{
  "n_layer": 10,
  "experts_per_token": 8,
  "d_expert": 32,
  "routed_scale": 2.5,
  "router_logit_norm": 2.0,
  "lr": 0.0117,
  "beta1": 0.95,
  "seq_len": 1024,
  "steps": 6038
}
Below are experts of layer 6 (counted from 0) of a mixture-of-experts language model. Rows are named router (the router's row for the expert), gate (a neuron's input weights, with its number), up (a neuron's input weights, with its number), down (a neuron's output weights, with its number) and show model dimensions 0-127. Each number is 500 + 25 x the weight over its row's rms, rounded and kept within 0 to 999. Numbers have three digits each.
After each expert's rows: a language model's description of what the expert responds to. This comes from a sample of Wikipedia text that the model never trained on.

# expert 24
router:478473540559491501529513493488480458471461478492526535512444548533536495471468459490481510464510513527542468496496479454467432492533490503486482480497506503490516517479518489472461514488506511469518472491489518524481534499491486517529488470531497497518501468467472481472524474516497505487530507532520545519521554486515488485511463461487510499545513485536522505464488504524500476488505
gate0:484492471486542503433522483473528473528464524479532499476513514483501512498509469500521488511469547491495496481484516504516556541513497518516493477520549472476538498501480461498462495499459508428487560479528510499458492502491524551419532468483500499504507508473487508490504502483519545500508521516491498529512504473532492520488483534501496517481465503499506499483510454524515529490466
up0:508471485495489530487498508461521509527527499502525542507471493475574529494476512483476507482526532495488507508468484496483549468509508462482477531517484494497537480493508472523505518480494499483507561458473506482420497499496548528496506507498471498470490460483523490494479509493534465516459435507472491499511505508467529473498506474515461477494462501492455509530522543530526532510524
down0:508516482503532499510513514506485519501507497478489508519494481541504471513520504466497482499484536519547465473489461480473552522472534430510512532520498521485526519461515501501508503496509506547446523463490456469508522478522534503552502492501505501479531507491474502502499543493513490511558521505541527452480525495511471497516515497490510514459464490458495516530560530491459501542462
Participles, verbs and adverbs after is/was/be in running prose, such as used, known, served, worked, covered, well, rather.

# expert 7
router:549525492493471519520454478465547553500526525515447478482521525499476519523490483513485530493507501503463447469494456480483520544517493518509463515515511509463498522459515527528523501495512457510519459485474476507516482533498453515517481488504492487483490529501455473500525489518490506549512521479520483492536471527484478498476550471466520492466501497508502502524498514520548542469462
gate0:534529507541483527528510504495491499491457531484530488470524535508512508519497516494505500554502513518513477487507483509478528522564459506496515498512492495506495547459506495473509505482512537468499504523539531513456507487543539473468509486515511512505495517524522512521540489520457505483480485491510471478506553454489444485532524532478430488544454509477501508455507513515490519500456
up0:546499458481513500515531486517480463476505475522522502543506457493518505525503501483509519521513538536513505522478502501503523514509520481522487519500475499453521538471493524511487498421533516453514478473467511542485488506469514522539472491484495540488502447488481469526487493458519505490531500508489494539461486476486492445463496484502495482466546511500498447447496458515475476492483
down0:480483518514470460483525508558540487525518504508430526462443492460495491515493455493485538495498526533502533516522479498454434549464494465556464489523500495504457481479533504532466517493456503531494500502498523504484479513509508474506485491480480499511528497474472505496499526486533485503495533488502502500525509501517496491477510459500485501516467481476463514504464514506510536489441
Given names and their word pieces in lists and tables of people, such as David, Richard, Randy, and closing quotes of nicknames.

# expert 19
router:490479532481477499515476496527489452481474462479476507509486502522536472521458501475504471499474503507501450495514477492489479447536498500532480514561556547509530483441539476517510507483542483485493470490510523476483528536462475492521503505525501496531500493503471460466489492500501504544508508462477510479511515500493465463532503502525537513465466505525501523506443481482527459497530
gate0:503492493511492547503501471511550530501474514530536527483530467531451564482504503520491552499497468494492521511436483516524514543455525486499486530488492504469497505483501562501486501527506507512527493531519465480519486488513502524471471460461475513506526497479541500488529518514490494491498495527504496485534508492493539512472495510555510519551450474470508519472540482493500497554502
up0:459466523456467479496524549463509510491484513512479502461542537441505530469479527497456478466490495525479539487489548505488476492469493506509479505507487499456534559510493499475508511506505524483529523477475479499490494488496520515498450516462492480452500507491526542487520481493506495516470525531501549537501481468514470564509526464493550521513514482480495477521499488470495483518502
down0:480512540500489514535538486516465487475499499474482475452538539507479475529493520473487483525460532523495474481482426528475503503537495530511482491444523503482510510489485494505484475472473469470448504511518515500482509481472515457486512493516475460503513541535516443499483468459545531498476486515517544470482479518486506494492507485483499476507490456518529462528481491520457501477521
Words and word pieces inside quoted song, show or work titles and some personal names, such as Blue, Night, Love, Cow and Chicken.

# expert 33
router:462507513481517486448470462530497518515476487487512487467475503528528478509474494482527483502472477503497478470494473542501455488500537562508458523494502482525485432486531528542441523515479499525502505496493511520493533470506514498498511497443474504514520484483529490475525503486503514458525509530481531493546497532509529554513486472534527522466522490520504533519493538529521467521494
gate0:491495490515498473458446515502561495475508490506501499522496477497519478483501479454489495484501528482528491533516532509514521482508478489495517476442428412492531520497490518503483476506536491482501498481506481531500508481503464531518490505467505518454525522478497496459510507511496471497484473478493475503515467498494498515534542463534553476500506531472453538476522526493485442498485
up0:463540486518502500533479480466503477491511493471501480541505489496442475496497499493532487522510502482464506496531521501519491449450489531488501493486556537541486491473510527495511538496506520521497492512495504485506468454550489512526494474514530509481505419506463455543483519483490534494468475524502513528495546517508539515494457452498474474496495527491532529538522478471524502504518
down0:487499518470495500471507462503524505486464459538490545525494527506501472518505542472505518513471545537512512492484483518445517532511475489524454528532501536468494496520491450512456568462492545548488481506539493517497479512478521472511480455475487478523503498477506506502531519507469512508537516520480455510543487530486498477498446495494528496506504500466493509529490446484510497491522
Digits and spaces inside numeric tables of votes, turnout, population and seat counts, e.g. 3 x DUP, Total, Turnout.

# expert 0
router:483519492490475491508485517522511502500534523520478479481479516462437496542500496508457437464515519501510471532503484509524449540463526541512488502521528450513519511457447538496476496530504489520468478500517508501509463508558473499464532483513541489467494473470464526486474484481509453504513501453499512481501504538524509547481499499543513510468481515504517468518517506505505507477510
gate0:481522494536496503503520492519501536551511479509516497519516522492493475459432484532482439516524492501501444525494495534519505505526500493508523449452494476500507474493458501462515469534515491537520527503512510545512415509502495542503523423517484513489485528491504527491453497523506484509503484511491498465512509493496522555515510507500487504517489486472502489521497511527471501552520
up0:494465484526497500488462486470478480502510440471502490503521497508500440517543543553448537527510515479530526504531513546459508501501495434485488502507493529469539508492507509516477469510518531506498522529515486496496476448567509441483490498505495490508531536455494524514466488497505490504518490506477498477488502483469455493489469473485504479468518483535485496469467468509503516520484
down0:472509543532509503501536507501525501504465515507530472504488496513485490508462480504503453448478494495483454572522532478521497481448499493448497511481528488521492515480494524533500543473508513486522515498484488537558507509489544505521465506466515536491488499464539449537525519499545480528492490497535486549507501490453494496506477476512512489480541494516468526473507535499528465512495
First pieces of place names, often capital-letter fragments like St, Mont, Santa, Bir, or hyphens inside compound town names such as Stratton-on.

# expert 9
router:526483530499477474535518523511515484492478511443517540494482514458505484461510457475506469500473511478535473510490493432535496494507486523488477442543488504515500540523506488481484499465478482483463472538544501449543524511451499511458526477507486505509511473516487529488488488462508529474495472486498464476542533536550504492508508477532493469498536529485484477500512511487504520479511
gate0:527508515522510459484476520520543495547479528481488497536503484492498481524514485511495504470571528479451482439505471515523448487488532517531475516499494486476495519514548516474470527495551449516516505553512504513503474455495493509535512511529491486500513513503498511473474520503515487501535468479515458513500545463470510500461535513499459523476487491482514452512503503480461516467513
up0:504455504506493548480500479499498564492499497473501544484524470500504569499507477521497453473519487500508503447481548497474478518474480485517495504469500486459477531496468503510510530522486457498506489540474520449528483431493504483508485519511507528504471470440484514539517482488501460509489486543516506514476518502497507490504503495466503505545438517482489529535517492521531475497484
down0:436520546514458474538468543488474504492476479480477534476434510510503529484485492488525537477494463498507505489465505482525500504539519540502463523460513452523519482509476504482438524514512540523517538510480495486500514483498490498486507502474527461497521513516551496493499507535507556496475476488525532540468502491485522482505488503479512534502490448523498468488515488482486507508548
Opening pieces of longer lowercase words, usually Latin-style prefixes after the, an or a hyphen, such as un(cles), re(gulations), pro, co-educational.

# expert 2
router:492485494501487455447519513477494469461493482463506449439499493489456476525496552468506474486496467550482474454457503497507499514538517518536454504494485524494478508451522524545476501495471514505475493489507522488498502518474490470540463464499471524524496477487518527515495525486529506487482487510478517497480480514538494521499495494507495458486470507468522462470475478525534530523445
gate0:517445507486498558493519529514475508492482470506496494523468503493525463449520541491521482495482520490525491550503472496489543447482491445513532495505484474496466519523487501502496516548514521495507523469510488486522494485514539505494476495436470505522523517501488499526510509522509453496508547540513505529499462490502484519494486527462479492469483514461507513573559497539481498505526
up0:458512489504477504454476500511525498452483555504527472493466529490511507505548513528510524497484471522511466551490531495506502522505490528488513558542474476502463550484505513472464503471446447512473485504525498547514501540508546476485518480506493466492498503514528517478502494507510450511504482478486497459475519496516497515519509503516506493556520459537486491448514461495524483485493
down0:441491566442483477488482492507522500501494515475502458439478462491527478568493527532526504504522513542530466549469495486520504546517512526519461519501503494506479533504525492508499494485484470528509502515521480498538508478499509501475502516533469486494496478491491532505514499516471472509543484473540502534527522522480503505493502498503475488519538513512494510475586458510480496509490
Raw byte pieces of Thai, Japanese, Chinese, Cyrillic and Arabic characters, often in tables or in parentheses after romanized titles.

# expert 18
router:543508507500518485536515530490499472552479509505534527479478495494520518474518446489477522517470516442522492556497506455550511489465511503499516490484465491496516459524466513501499513475507470512451482544478503486554540505479537498532532478557476496477505488495530508474509492483531534478523492507509495502485517525565505448509514486476501523525508486499535456479493512496475475501509
gate0:551502506513499488497522464486525509476550502498493493530486468435489490517485554526493494531473532505532507507516478491501540470478530530540514493525519497485448502527449517467499541460503506580482505503518520487522495511514491547480500461535477463497504499506531497518509501517489534475496524540527528479483496520494462496480507483560513495501511495481494449492505528486467516528495
up0:498521514488522468486488473522502553545485513516490499461527472546488525530501510534487448530478508513498491506490476506476479506468488444502462518467475507476514533496528514500551521499496462485501505500522501486520495491512509513502489476525476500569497495496545483497540429537540517497517467528536527519493514516554540479507499475480517539506519498532507543505505487471506517548479
down0:491436479500509524510472508477481509464526485531471531458491518537517527544545493507471501479480506534493490526499477503499467473468491480516513481507522500501492472475487448482520548511471501512487502511485513458513520528497536463529484534481455477546520475496462538516542448512517493468489489541485446516526466512502505453488503537513484514471539464480510520499498494477505529517499
Lowercase opening fragments of verbs and derived words in running prose, like c-iting, pro-ceeded, prep-are, and hyphens in second-tallest.

# expert 17
router:473544467499488516452465490457522541483482502488471507482524470469460524525487500523478481461530463520500446526498465493485512546493512460533487529525495484483482489462529550540504517498506465486508456488451481499524463526516498510506506524456468514486489514514494459514535471460492516533437490488514485479502498508483479512458509501486498508494522455495512507547511515508505484483468
gate0:517548551533499496502525449506522518463496477491441498512498490452491500540458506542491503492517524488513510457501453537498480491484482480530475513501510438462439505537548479479484500520481541468485515524482481501476491459477511507513505505491558490548515457534479499542503475477511500481499473530494493496519481528505511505473467506516519489478509477484461517471520502513495502489487
up0:565522455509485504502480492545500511525534478499511486512516508501520540455468484478475493528510514499452479524514507514493534472517526488502521489485498476508491511496473501529527489558498505474525522443517571513539496524461524499527491551448493479503459464520460523498498522472462517478501537466515473497477501512467447476511494502480478493474539493525527495484504476518491505480504
down0:494521496509518475515520497469491474541496484462437497488526461477508462495505498481503511534500480496509480527503444504524500483533487493552490520516513487474490531484538490498456515533470464463459488451499500506538501517479496486512518520473486507543516490526544561494516450500507529494456469473481497482511521523478453556481501523518477481516501469535513515488500512440521509485514
Word pieces inside non-English personal names, often Slavic or Czech, in sports tables (Malečkov-á, Ir-ina), plus country codes like CZE, RUS, ARG.

# expert 11
router:471501453515498487472558506506476522513491496483503488520484531550488509514482461511483497462508502488518485438530474535546475541534467506518465515508520512506526473453477505509460534514498446488497512496489518484481507496469458458503475510460483511456509537482551480499486491523497541494493511491516510513510503484531489528538496514479535525471497458516488501537538520485550484500462
gate1:527490487528513522496525485528463547510494483522491502508509467543483507509533549499491476524541457499462473459473477507525502509500459518490501505515496486499470518517452481512435503514457502515525539565500483498492509495526529479502452493539488546434502558534503512480485452519497512540511501487485500482492489485500497495511520448487500518495486496547506502497518483517514472491546
up1:522544513494536488483473538490477528516508506474494488514507569491526501466540547516496500501491486484513483458523496506490490508480473498504549509499521523541509536487504506543524532470481481500548519487512530476502469508461548536506488474503527527498492503532449516451459491509507515514529529538510515483482507500470395533522486498500518519524488498528503495478508512501502515507516
down1:498507456524521499478530470502471489537468483482466480463519516539491501490491478513504484466501532534509498462467482501461516499490501491471507464476467484498532460479493501487507513510489455518501546442530527473508507542533479524464486484492532524551526489498549495536534497504488521544477470523472472486513487560526466517506504496534484488484431503485493518479508513506545520512493
Digits, percent signs and pipes inside stats tables such as hockey scoring and election results, plus player positions like MF, DF, GK.

# expert 3
router:470507488486504466507480543509468499519502519476505481517507480551483527508474566517501473534489500530516501462517502542514491543556542517538507500488498511486524511473486517514463511525479502511444515524458471496490462502515529491507494531457514499493502505517551495494548482524476558456518494518494485463490527502484510449522514473515491550493512505468526452534495476511526482508509
gate1:501500478540511503503494501447514502496532522479477487490513512525487515502506476536498530459478495506473550496421497537505487471510536463469544479494524534505497531501454462515489501488521489478488544549464500476526477457498465513498485519523492504453469498473493484468463466523555488522495486480501525512463475474547537505488506508497500555480505518501483501503500491520469475537519
up1:484531485474532532503532529483465500521546476519510482499489535541508492511447493500554507460525509532471528505528517456480535508467505477486477546464502509463502543499509496511461538506529504491484487506548506486495507509498512564495497476539510523468505487485505488514538465466486504504530471497502490490539525494513466498462451485476454460495515521492483491468527492493523489487448
down1:455483489489498460517467545506457485530559526506500557522517537498480493486516516511481517501506517505495531515504503500499483544515504498495551513492519466516524518493467491488521534484513469504504495516505475530496467504513475523479514467497478489524528504513478486527499511532502537571528519524497460516492464490459486528480496518439484466471469516480489451502560537489535484517465
Digits and number pieces inside table cells, coordinates and ages, such as the 7 in 90.573611°, aged 19, and 2,982.

# expert 13
router:525463506471470499502496504532517530486523499513465461482515501491489547519547470495466485463512512515505468460526484507495471542471513523521480496532527486480492549476490524522468488523522498524440460470502468505470493491545466523489539534515537461473478480483470502462479491518499464532518520451497510499481470518501496535466510482537474506458484507494508481532501504519493516446518
gate0:511465501528500473483524549441514528492503482567494557509487520488489518533459505529449472512545490511514466539478525472527497530491534508518499536487513530502498467509539463495532466537504513481528505515482458462473510529526456524511462501484510488480493503483498503552511530475511472468489503504518485505504495506475467520517470540503540503520460518489489474502494453495496487525490
up0:541500497541430497478477488538473529464484525489524482478505506492498524476505484469558480505525528529508489500493472532484522486500496452531525489542495473438505524492529468465493519524469496505474548485503475537516488526538516518494502511516503499528445477513494508472487509498489484530466481506517458515510473497511565541542484505526490492474482489476526489544487521469529489514509
down0:514503503507532527467494450462464526529470508488540484506523480514475510484501529487498562518480510485500500501464490484460562483496494498516485506511476537518533483492527505520524544481501518465538490449481458478533510515512525475450512481524519536498520526542526484489516489461492526546499499489513488455493526460487531517535528463454510499489529488513479531457493508522525495486479
Word pieces of town, street, school and club names, often before School, Avenue or a comma, such as Peddie, Winston-Salem, Ahmedabad.